Below are experts of layer 6 (counted from 0) of a mixture-of-experts language model. Rows are named router (the router's row for the expert), up (a neuron's input weights, with its number), down (a neuron's output weights, with its number) and show model dimensions 0-159. Each number is 500 + 25 x the weight over its row's rms, rounded and kept within 0 to 999. Numbers have three digits each.
After each expert's rows: a language model's description of what the expert responds to; "comes before" lists some tokens at least twice as common just after its tokens as in all text. This comes from a sample of Wikipedia text that the model never trained on. Tokens count by the router's weight.

# expert 9
router:532523501510473470520492476498534487536497457523463443503499518477473458504511483489516509469544467530508511490500486488512524514487539454478495458531469533506552496525488505487531518502520551531500529539474499470462524474476506539477505470476460489505506487520499485535479546506480490444492511452483510458497535507534520523472531505504445514449505540473513528525509494499508505542505452491485504481469460502497466526489552524499505530482523528479504501506525500496493516506503511
up1:510494497519466539507512483514476519491500441527472456504477437521486522477511514488473477503488491498526508509486433484472464475519514511564548453470499532510440514523476539503501514480511505459500513501498501540486466496519474471464519473518526482488511487518492530492488479446504463489489530508523476517520556492490516482503520521495509488500549518506472510510503471526475538536488502561496493459507502528528502535485487507514526507491564519528467489477514493485515519472485520
down1:519509514482516506532482483472499514508503524526524516532481473517538522508444515476516539532512478490478518521487530507503522508489476471471529501512530440511485437477520466503474497528466498499485488473466464477531526508490475503478478558476495501550465502503531474501474564504510494513527479478475487504503472514528536503570487478500543486490488512521484553466526492502526507456529504485530484482483554544499502531487505510451495523510527489486524497483504478546537491509470503
up2:471482484484501482527531474544505457545517484505504502535489509458474485454484481520484501494478503505562503522479492564512474436455457490510479514491537487503503505484451481525482463503505515501489472454492501497494497520511513447490501541535516477489493490493481481521529459524491484540488473509508489526515501527515448539519519489507530497556447513463523498503477486511540507506522517499501498476497578513551503522497498485540521471512504495523514475513505517472533487470499507
down2:556485507513471481488543507550526497526524501491479545496472474469536439530576472492502528519540542537495484491513510493469495519490504506490483480497474505499516487520566524502544516511510514530490486520507520548483458565486492486520505513498521516468492509536497544512530497496524535469501488526509492488541526489512480504502547486491478527515492522499536525523499492508488470538503521457499519508468465494461490470499522523496490489489493522528540539491509521502487483496511568
It responds to: Final pieces or words of place and geographic names, e.g. Fin-land, County, River, Park, Canada, and nouns like ground, water.
comes before: ",", "\n", " and", ".\n\n", " (", "ing"

# expert 0
router:484517517545494465500455480466517510500520479486467490511467458534471476528512502436521502476543467484519505516535536486475511522514539476487514500479497487513468477496538523474507488524461502513500493494509513507468465536511466533505505470503498560493541504516461511526486522472450453528486513476506502504467490538462469480499511496481478509513542485475468479482548533484516485490517470526530513477484530502475486524471469476535512479528485493508493472475542491475479533539529550
up1:517513466516462478526519537516459521526484507506519485471473491513506508491475505474470489514466516532521560471529451519510508545521478522458484507459501485453485485518561490488510496547497517522523504483459500519488496544461467507518530471545477514522509472512529491509553513476496537447528494471472462515528475528493526493533516470499518518495520485527501503526517527474500483504523489516489546508492440493513499473472502473463491471488529475504487487480460537503511483484453484
down1:539479544536495462473523455506506486477492501489504514511454523511492513530515486505497507522517544476504537498474518502433525486507533499493476510492490477501529554482537498510481524500525518477528541494497475529514518508498496549504466496496494466487488437531533517511470472490441518492463516543502511514484502526521464476546509491537520508526496493490499496476470454509555524493464546514473451463461536519503520485464520450491483538525488494505479509489494520515526499498482521
up2:481514459514486513508468480488489497473513515544483471468498458509516518503511490493506545522486473545511529487496515495516494507490526484526465520507448477494515469519481503548456506503524541497522499514491473494500456521506508505537483522488533522540518527497488469489509520489472599518494556480520499513489530519514532517467514528500529504500475446508488513520454497539475472520515503513519487465491500522457458509532451499516530471464461487516489539513479500527484465465501462
down2:465546495514494517471510531500471507495481494524445488585507477538530501476539472534506502489495492451496515524499502503517495459505502504557487473489523489535505538458546458489534477462460501482466501556490526521528491483500511520455482485499498528496508516487486467528500492513504468478519497485449508479516468536549504482501489485485450513503503469432492501518529480477489495509490500510463494482485450497492503492532509495478490498475471479515516525507501513502526461551532521
It responds to: Common nouns for organizations and activities, mostly in sports and school articles, such as team, season, club, Cup, School, career.
comes before: " in", " of", ",", ".", " for", ".\n\n"

# expert 62
router:504514511487476472456465496529497529520507473507507484486466488480503514499540521510480529463469516527493545502517520504508496491476509498515495490481472519484534479484508487512501547507491542492441503504439485477515490483489500493514523446465496558516460518478561490479514512511476482514529488516518515496471518534498513481510530493568495528460526505465482526482542481519496458491504501535524490430558520504447520501497494456485501515505489515515508519488532467472523484547533485
up1:511534506489507546482479498494476507525483513529501557527462527527543513515540485485526492505493498494521539505525487518527528530511531490536442527485537548463493496466492468542471523458487496471498501522483501517520487497507479454435485486510460485510497518488511499477487515525482513511458496491472526515556492515466492544483432472469495521485506500491493474486506498514493490455472487506502454516507509497498480479538476505507512525572461510454473480525490522479508514530491476
down1:457485498504481505492502527537480509470529479530522459525500505516516479509470516519502518484495472545536480471487516500505523505468494531525501494505485499509501528541540503491528481529507484533462521466525509504470467520530478505522538525494505543495522536494474511503455478547529517547522543563523508509521466436535469469511540499516523488488499537526495479500501489518493575498474490479545507504492470457508486488453514516514471484504478556500489534516456505528486508487501510
up2:467487523467503473535494479469516487489475540520499491478520546486457512501500520514491519527516499531480477480539550538523505430500443449513443522512519527519496491486506537516488489499519448492504471512483514526511510486517488503489505519470470507566504512541494466510516468538468478498540510474516588495530450447480497506476503488512482519521508509518512499500520474471486488533525518499527499483488505516493487509494510493471519454467489483521446529503472503488506483513517496
down2:520462536540539491486499520514479479518509556506452484496501484572546485451520484498507518468561495447509511544446492470545512545511523514525555509520473479473525482486538531494505470480476508487522508515468497518486482497539488523454479492517522497467494509478520525492480515503473490490502520551462472499507517494489491478546519484509462472494528504484503504483480541520506491494489537511457479518490486507513480461504508530527462520503473498532542519494494520495490471474504494
It responds to: Last pieces of place names, surnames and plurals, such as Aborig-ines, Colise-um, vill-ages, -burgh, -wood, plus Street and Avenue.
comes before: ",", " (", "\n", " and", " of", " in"

# expert 24
router:495512513445504449450489482491503458489502580535499523501480513493521545520456526475440508519515508520470535500510470503444471500494483498520513505502483532522509532513474517483505492515518479482467515461503529494481465504520493535487514514523488477473499481473531456514447486513490482526507463504481489509511458490498492432520512492484489494505503511489554531473533537482492491488506483511524497517476497557438480504541472508532462490455492514514499503462525509521505493520478508
up1:557522472485504516483468570560490538514516479504480528482514516532460513510503536490543477476520457489518500498492524501501486485479494511453491539498509483517505500517471512517482465478497520499512500476517495510499538473520501494492498496518516460542477490479480506520518517467473472561512499478462498459528553512490527515486531482515474466522484491545510453500510525489443495517500489471487494507509525488494532477531514497519458492522527490490472507552542487481498527464456434
down1:459459512507462477517518478444493486515500500543508459542531461514521467490516481520495507524522495504492538464497462517496513497497544500562494491475532521492506480422539491491496537493527498469522513489502536490464477530504481521465531498478468536480505532510466524476506466512560542460531536493545505516483487493515471506499478523506462530466520490450495538475493470491514488471471512502468485483502504481478490513489523510485543486489471504521526504486466533510528495510519515
up2:475473507510517505509525525493488520500480452533505492506487523496517485470515500499501465489499499500468475486531535513469504482515523500516503489510512504493497500515459505497497508505479533513517506485486443518475544469460480471505504514550471490458506467514528476513441516484498516478515497562452529493537475515491526517476499501523520518587452528503470473461465520495515537479497481540440543504501481492529475521521497482506500493517513538507485545541505466447547494474513526
down2:503564500470494477535497481527513485495521513461480475466527451521485452485436475524544545528489493482521488505484512519494503542525507449473492521462458491508521514495505527512494477484494444461516525546487526475492487543511496506500529507522518471504497532489491516485491472522495479512465510514547469484479521512522495425497550509525489517467566466489501496511468511508502463490510531487523485492494526502525520500526509466486462506490500498528497446478476529487503468498489499
It responds to: Commas in lists, clauses and tables, plus opening parentheses, closing ),, and dashes between items.
comes before: " and", " ", " which", " but", " the", " he"

# expert 21
router:492505426485492521487509498476470496451535487469496532484500464486519484513505467526510513509522502499519498497538511484530483461488517476520496454510505490533454491508525556484517468481473516503504474518559561464483475514557525503560517478487500491492508450499479554523465521527490507512529512513508494548525510484519482530514496532498524514483529507498504490563499505480550537487502517489492493550474503486487518489474479469510475469505548469494508480544508514494508487510479465
up2:511446496499465491514518468477533434442526516489489503488542491524447515482505501498491478535502528489544511446531476481462490487462497514509519511505541488483480481505477507479487555461468469521530465501540555530510476487493501485534490528523457513493503552499462493528445503467491475486529499468509522534509517475543508518482497522475532485488490503507521513535481512515491519482483548542514473525509515486475489538509466528512503543532495488478486505516504465500494497512501483
down2:496530498476523529514515490487495519510504514511495518498461508484522514501445540504514497456491480525501511529498516521495550500527500495472498446543453501546494459490477506499511521539515519489502526489495476460504510541495538473531495512465517477497504456512486552464493477554495516523504526515530533479519466504508510523551463498547497534479477527518490520460521530526511491499553476480483504501503500546481532504476504430524516513465530491521478490537499531505494496461503558
up3:521503530491459495449477495480516501508476523509513508517516484475506518522465472522556512520501450521504466495555479516538471521535547535513500531524491507486509493489508437558551513523498538530479461518455483470483502507494511521491501473483487472479519536469491520480553499480481525520520496488490512509506505472482488476484504428501486497512470498516495460509483497519507489539504511481528492486550523527541534471498516493500516494494521459525518473485485486529430486510488464
down3:457489526488489517482443502465472473511499532489518439533497473516552498501516495520471494515501529517478460471515472502527484470542478484484476532483500509491485528510484472500476526508524470500492458501509436471553492544498453479513488492508489478556482484467492491463489509505549500529476468490491517500563510491478503532465502508505449475538510503492501496493476508508536485499539506519514517493534492504484471497487529471501478495495524433444507511494503508526469473492546513
It responds to: The first three digits of four-digit years, such as 198 in 1982, 201, 196, in dates and citations.
comes before: "0", "9", "6", "8", "4", "5"

# expert 29
router:502470425526513508518480515502485491505507488542531507465481488538492514531500512522498484490509537485512533502509532511558564462481484528445502532530481466480493487498478474541441504522539545523468493523495491531488450502505511476511532523491509514459452495472481461512466473505514475496471512466523510516485480496472463506484513506485499473515487465485526468491508507527506542503529512490549515492500517504569490512520479524534489467543485536478516469483512515497493500506522491
up1:512522494496522518524509550507533472488480468520515487475500515524489471538492545496496502526539470526506465517488528462506442501463468509497488466499499498497507521470510526453484514465524488506477474489513482514538522542500503499465466504539527471486513490488525459486498458511502517515508533526478509510517497461439500459478483489456474530454518504515506499480549505503536519474547491530460468509490513472494513535498500459463486565524505515488463533518493555508498496503543482
down1:502491498480498505521508518487472520499509545534499549450450462495558479497513484518518534489479503464480524465517492481499502490487466503537537518476509451485515524520481483524499504502499516507504498485492460514462512470503484509522536467494464511498500472462486525531524502508504516475463472493528502521499558498534501493490429460489546509541507524523471554540491529523480491518529467513489490484482455464487521505527493538488518480478439526494485465495475531479506517448500515
up2:521480483495522545463516463529509529486512465471469494449505477496501462508533527474509476484515498544472467475482497523484505482454489560498494525504533516519521533520460522495502496499474438497491449470468499470514478540536479480515499516511509482495511498513477456460512527534512486528512507525455464488511552498522475554505481519509469466497496560467510469489491518503553522506560498496520489519491503462529471535505504527521498517504488504488535513511474474520488517500509524
down2:500499483471487524519487496506507494511526514495462505522491486483500440497484490511498509522492512525478492547546490515541523514493502506541504498503448473471481477502495444491533493493517486489507496496498545527532525527498500526521532495440524524483478489507455514509474472479521478463467447503528525495482515522505488485529478459472525503535464423513518471510510497434507517514505500494546435487512500509466481514510522439520524510482525479504503527535492472528483504558494525
It responds to: Pronouns it, which, this, there and month names after dates, plus the word piece on inside words like Money, Montenegrin, conclusion.
comes before: " ", " was", " is", " are", " were", " had"

# expert 19
router:535499508502502478534458525523522497516483520496504488450476472594523482509487492507498514482545500552509513481527523531491520525488487505469503503484504543523517465511456515483549505464510484491480481471464463502493506474547521498499477502511477491498493505453519500478471546492495508503521493499496533537465473500491478532563480511521471526482561544490492523515499491506518507478539531478570519487484478453518528506479524510509482501509478466460507489505474525528515489506530520
up1:484524492489476494512495538572487473492544529542447550518507488503528517512500510505483501524540522489487503485492485481495486500495496530528471521500477536443462484508497531538444505492450469519526497494512482509508507468514515526518498489505457464527454494494475451495463505465513509502522503483461502472515494485502527529524476504552465453519532467499507494486482476466499544548471462521515484565517519481483490475483485488524516494509532518510486501500477505494510525506560483
down1:500495526485486507475515509466461475490510490468524469512501479473521442480518546478522509448487521497501484480514466499545474498523514478515516509526530479531521497494528487472512511496499501517474501549483497488464499508474506501521531509521545458454512450514509497486499453550452492484503497487528463471466525489508472530532476467522445503492504521491507489532483484535537477430495477462497447467492509483543523497502520486478510504491484449484514547518522528477504473481471484
up2:490540509503456513492474485499486500475480507468525512481543504495499507522499518521543537532474479528493505545485454531504507493468488495518460485514489511528503450493510484464535507507507513525514504534524512494465450519550514523522476498419448483466513495526491507505511534458488486478503509541473514495496531512511544545499518544496520493500553486521495482515492504499496527498480443508460492495495531487420505482490462502476520495504500510491499493465479482477467522514559505
down2:486500507514546526497541513496493456463497498515488501529501489521520524519453522465472464512497518517501511488489557526485499487503536518483501511499491514480516424500530464524494473498453499501489519492478498517424490456524509510490464498527501486444553548508511549481488510529536447497491523501523467501465473494516503505503497466494433466513481480500497527472537505521523503469509455492505470504521503479519523529525486501473519480504488509485484540478445482484518475465497483
It responds to: Past-participle and verb pieces in descriptive prose, often followed by by/to/in, e.g. phosphorylated, unincorporated, used, known, listed.
comes before: " to", " in", " by", " as", " of", " a"

# expert 25
router:483543474524467521478496547483522517521503469511537468474486484460497476546502507483508516499491487508530476512482531491531470501498510533505515508489500531472521497502511509544524491507478537493533517478470483503497517460495496526527492498473509505484510552537513533508447526501482490534482533515480506515455483462508503519491495488448548524528510516463467494514476512497513443477504560449498526526526525509479505537505481498499539520502468434501502540526438462499496450494496487
up2:541512494529511446507466540545513533510468506504484504531491445487473484528501488460478455458515445496540504533496522494502542474509520484490505471492446511533487516489490487467473461496513539501495485500527540508519476490506456544486492474577484492523524495523466480511469517545512510500523509560480499495510510518506508507516502504526511464476516488496508498547485452490492485492507494496515477507509487476509515502503468536447498544469527540531446501474501497501476514494523494
down2:466527476526460504483503529493521525496487511518504529512514467498517480522487575450532533503479522511552483488550483473524502529543468524505493498490513491519530510473542485511496497524487505511490510525487508559519428506499481506522493462511491539467436503497467479506541489519458470497471469541521518477508479520500514524492560457501481523523485503526531460519478477483501468496506526479522519527478502493505458498452514534527497512512524504545494493498536497511481504475496489
up3:478487513532512491501511534487525545486527496500533450468473519497487462490518473510488508490517505556494487541507515476504501462523517482492501496469512500531494521505506538473544467503504504520518454479451542483478500491510518500469479461507479463507495518474533536493455526461489507496493466518510485473520546495513532512508489512487450480543531554545538492503497476549505440508515471485524510520482478471482553515495441516496560501473492519535486465511497488475478495497507493
down3:494514498531497497493503476466497490501485465522495513502478502515532492504489511486459516464470496453524522534544507529508490521507535491494481476466487516540537496533466515556496536517518518522537483524496501469488579496477499518491507505508473477495535525483449529508488504480500505530519559485476481503522495503551552510514475513482504488528525480496512481512558475486555509472447534501481516520525501518497516473566486485500503456523518494544509497526491547473543503482525515
It responds to: First words or pieces of field labels in infoboxes before a colon, e.g. Position, Service years, Suborder, Elevation; also word-starts like rec, res.
comes before: ":", "\n", "ed", "er", " information", " office"

# expert 12
router:480510469492523500475484531514519531548482517489497560486508484486533497492518529522457550500508465507513488528509517476490531513486502542499482455487463503497514495485501522489532513497467478450451489524465491501483513440542506513476465468472560462505515467492503519494510507482518505487496567534442487528491538497519532470495536454476521486479510459511531512534510535513492496496522483467492493518518479502428497505505520510454480461508473506479496468504492516518511507503489532
up1:510504493511544482492472525500507526561501536493513476481519464481540500519490462480513492493547510508537489520510507454486536500495511519508546504486501504488498497479513495485486504499529486471529465494495524513494518531458486534461463445488437468534543492475448509433523477502513484507532461510468488504479481491505519489531492476487490514514496497496456507480513559522486534519549458513494477554519527515518504515492457511533488477500492551512449470492514493506501500515470473
down1:487469481465486458526500507465536497545554498505467524428495483489506502514484505498499522478479450491513539522508517533459499521438527491475505461507469481493489537492434519496503493524520470480514534489530519483523505472512446485459470494497517483500528487548511469542505507501520513511510512493472496522471504483549531463550490533515523483503486460507479509503504535507504496499448522567517484491495490527466473460498476483502517499513492485511521502487491493515475486457498536
up2:491470523488508518468513516493449501482481465475467537464496500514534458505530475509491456508537561519519530493499471467476537500507493510536512489454532478490491470507504494480483526525490501515564526464505503488545490511521501525473519466552544480524505473462463548521492481510507495435477498516478529515490499547524536504479516506507498496519478458483509501512472542499480480513505482495509509489512447505517454508547504500552497482471469502539518491495512474477517496469510473
down2:487513482481510496502481523521501503498467553527478478491469503521498548496466480499504483496519546485533464533508514533484528504499482504510531461512494489474523509506510500518465515524557528493518482504452522471486499531483475479462523523447474458454472512474492491470498508504482558460494507524552523486518481515450505540519477469465505537476492545449496504460528457528483473519495517489507487473460555489511468492520512494513531508450521507479496509489509468478517510528524522
It responds to: Final word pieces closing a word, such as plural s, it, ell, ator, idae, often in taxonomy lists and names.
comes before: ",", "\n", " and", " (", " of", "i"

# expert 61
router:532547521499487496487489483528501460492488508524485490498485556472514511499498524467509527489504502465487530484495475484514502484521506519511493468495448517534519528488537524495465487459496458497490491547509482502430503548507501507494498496500464514440494522461491503478468488509500489491550513431527510515526527491475510451469537494495502503504562503506500522490517459496514470449479499492470460532488487498462503498536489449512505493488499502519457563527552490486497495488537488
up1:501509514493498479501499476471496534480512475492518506499513504539468482499500488507534524446494508537494506478499476504515517499494522560502478525477517514471499549509560511502505513482473505524522527495454470488510506512493500502526440481489512479476478438508487510493493531526453546580490520521481524516545488513514472508526475483529500502508468493447580440500498481505501486498487484521498455477536489516527483516504519519452486512482503470496465504512444502538490535499485487
down1:506532476501555527517518494473502506513508536498498511489481528526503513486544506479518475525491453507480526500455496464526483507482533491510524525504473483553453530474485484484496562492488478527473478550531501498549481488461499541509529446485471460525482508493487487481485524504508491493512505467501497475547498511512524492508516474500474469494540504514417544533518526491476542509484474513479495519517481547495545470519510485509446504506496515518486500525523498504495502517559529
up2:566482524526518483484535502515487483526460488520473486518510500501495518542525505482516507477484467515486524484510528512478521490501496534519458497493523512470534549532471508516463509531489488506513485537505522512520453492492483488539432449523525480515504519504517500458515474482449491532451475496497499494497515483463572508526467476468451499505512487452536501478515491503501529487480476504533519511447488497476518520527457519474506491514476500495519518485498498464513534569515497
down2:485532488483501521442491483523504495524516484470486473507509417504515477466484495499486516486502495524519555509536502539491486466545539469503480497486485521490510468500499487453515479487449499550510564490503474513470539501492486501450533513522475514511502495503474493471532527529494523495504486477536507514522469486536449550475452494489509495486502513517496494508487487521502504488517490472512483508484462472511494471530530484491511490509545514512495479535492595504479493488459526
It responds to: Closing parentheses, quotation marks and braces ending a parenthetical or title, e.g. (4th Street), (1974), (40 mph), plus plural -s endings.
comes before: " |", " (", " and", " |\n", " is", " :"

# expert 17
router:473514486468515472511507505532494521494489466545527508559505504506522534499438551503487508489489505500538485487474519467501453508515498471522506491514512534507464466525501533506478505466463530515438494477450489542475522502494489498499507499494524491490540504497491504510506532501477520529499510525510498482456489483455498467550512468530447490478510483506484503460541482521495504523499466502524527469503520476487525500537547502526445479461506526498496520531425450505504501511502529
up1:484528525533465447509502493488504525449527498505471487515454542481484465499530451524527497523492461508458487490463510442504502493499513470498500494488496495504513510465471477525511497494521487522530476482512505537514476496499476542517498496535536475502464519526491490449488526484499482527503534536482482462467475534543524484481513488501492450496506582520516488468534519491525556519483472508499484526475509495517529492508528508504525513481514521481498553515514467531520504444484463
down1:529511519563467537498490500482540473480499536518488533491451478434498495507498473493502493510516523472523513462512534491489479473523546503463494495491504481479508530467491503482500506484526461500470498508529557483507528516489486503455515523530500483499499482485460522488481517496503517488489489480516480538480514482518525505513531442473459545463530529538528523522471510505490489501483489479458501468489467461481503508506469498512521498464473495506504501488543497481410525537510551
up2:468478529511513488505466514515521503521520544525481510464501467497515538439508520510501451519472495496454479513505528556520535498474498528487470505517507505498460496553458552484518450498496506545490476496477503524497460510500506533495487491488500467544509486477521523528457481514533497478502453535474488466499513500512483493473519478520505541505504545493468473499528529517484476527492509490551465523483548473525506472485482482454475501518532543511497473525495509533488476490454480
down2:519536438534526476475476456483524479529540531484541468489517529519540523531517483485465502466530465541571504470549514494481519519475505490478493560470488472519492477489515501518516528526497514499493523513511508447478476509472519472488525474494510532517515498524515493518508512490506472489507520500537512524518546511489525528537505501526467529489442544513463502502533469510509523555520473500510487526483516507508513497522533474520495493477533513513500478452524492528495456509490502
It responds to: Noun-forming suffixes and endings like ation, ition, ence, ements (reincarnation, interrogation), plus nouns such as States, Court, League, slash separators.
comes before: " of", ",", " (", " in", " for", " and"

# expert 57
router:524532507532521466491498519533490521542497470499475537518498502465533535472515500564467431490489462494489496517518514463561511515525507528529491462474486502495512483495460511464469518506520512443497536481490471473506539521509479511497486467473501493501497499516499470510499517494487490445533538453480467513481490538486540473544540493501481511473533479468530497481498502514479468557502469508473479504523489510449509503524472502470483531464508500495474507518495464516489495529490468
up1:504477469536513567451528542505519491517486494513528482508491504507453467494501485490496561458528496494478507498518480481500530509550464482444477529502557518505500510483507450545518488477479535508522501519499500519485511482480474498545503506435530517503476489460482458503493486491499466535545506535507467490489511497479533449510488459549511483523481535470477479474497516473523510497480509494540496524497515518465556487520510506496546481512536489506471510484501503516505495505508465
down1:531531529496470464508503544478522491450518508540468474471497543498512521459488523505538535490494493523470535531461518533506529487527548493476480477471512488442501533489523523498523503463490500488462471479476447494507527451475488525454524489528459558505508522555510505490497501478511503505485516495506497467519512515530480490504517572496505537529523512514511528527472488513519469506459498505485490481512477476527493505504484546478484472481490542468513491469497498526522495517477468
up2:534473514511441465518527504521566482496471535484474549476504474480477522502506522509471500515513517525493496475532516484437486455521509545525480463476483514495478507487511489519527526491522528493560518525499505507479513504511501501444513509474486497502492543505477475529517479521551484500535509496493471510503514477511463482493491518479515488511510524487492475485472511465487473509478444499486579509493462481507525522479515484505482500485542548508485524463496510449499483478564511
down2:527486518519506499539528553475473539513509472495558502548504478536528503473491491508525499519476509496453475537490515463498542529481515487470500477490498469487505484510512514496480494477496486468532467462501528494478492482485510484472493511508482525454538491536532470489508491490438483557455493530485525495555502528487468485524536512487492475456503495494514531504509472505504511488499539487457463492525511471526476477512458521476499508485478453488552469536529499536499530499452486
It responds to: Final syllables of personal and place names, often a, o, ina, son, ville, e.g. Blanc-a, Hose-a, Mad-ison, Hud-son.
comes before: ",", "\n", " (", " |", "'s", " and"

# expert 40
router:503507503531526505512537521497497487408506508530520457482506525500478522503509523428480511495456485484498488467499480502486513551538513467497492499500485477513494477474504503496506503501530545524482504473518400486454457478525525514472515504538520491489526511487528508509489529504468489492500494463546503500476516490525502516493494473503526506525463508484483490502480509449469492478516552449520473495477454465464516502502503527485475533519510505502507498487462504465494519499459538
up1:481490524502497503496473497498451482513494507495502492499498549549535493457511491491489477510494468551491528458496484492502529508526508478482485485526505490496463492477527472511515506559530559499523484477525530467519426515466490531497480493502529513497504479572490464507528509494475497519513491516538476499481465505493520535489488496491527508493486506548471462526522499507496526497467507519476444502456498519540466532512486542467493511512498526464531511521504463545473476465449523
down1:496500488497518513507537500502456440468474481475480466460486462448485471534523504491517510475540511460504515552505527466506480512513495495551482498546496476505512515501496499519470486506466484490459525519499498518512522462505513479505511516512449517487457489467507478499495497476545507476505501461439469475490538525518505498478486519503483460535536471461528541491530466484503534511496597498520507479508522534503516518474526509522509504482492479509473469502523532530510482510524490
up2:495538479518512494490468485528523477517486499448477502473521528507491474462565471517522516478509481525507519508495517546513520516461516508513487536469572518521539456495481499485513495509516516469508512496530469495483461529472481496489516480470471482518470476494472536486537520463426515512477501522436531440512481547529508550497485499503500505478477488479519481515516513523508517524535483506463484451509500471527432506485501498525516511517511484512518502520508537506496485491486503
down2:510512500478482525547508491487463472495446516508497504530481476476498508510507471491486458545486493496516496533515480433487480477496499486503531514483511490528507523485519454497492562526485482496529504470494481502443512431482521464532476560519546529506527517500529474510490475515490507501538488491508487502508500506501510437498475519494497502504560497517500505497466492546509480488455524520523524544517446522481545502532534509501454475500512480460506464502525467514479475521509517
It responds to: Prepositions in, of, for, on, by, with, from after verbs or nouns, like found in, list of, taken over.
comes before: " the", " a", " his", " their", " an", " its"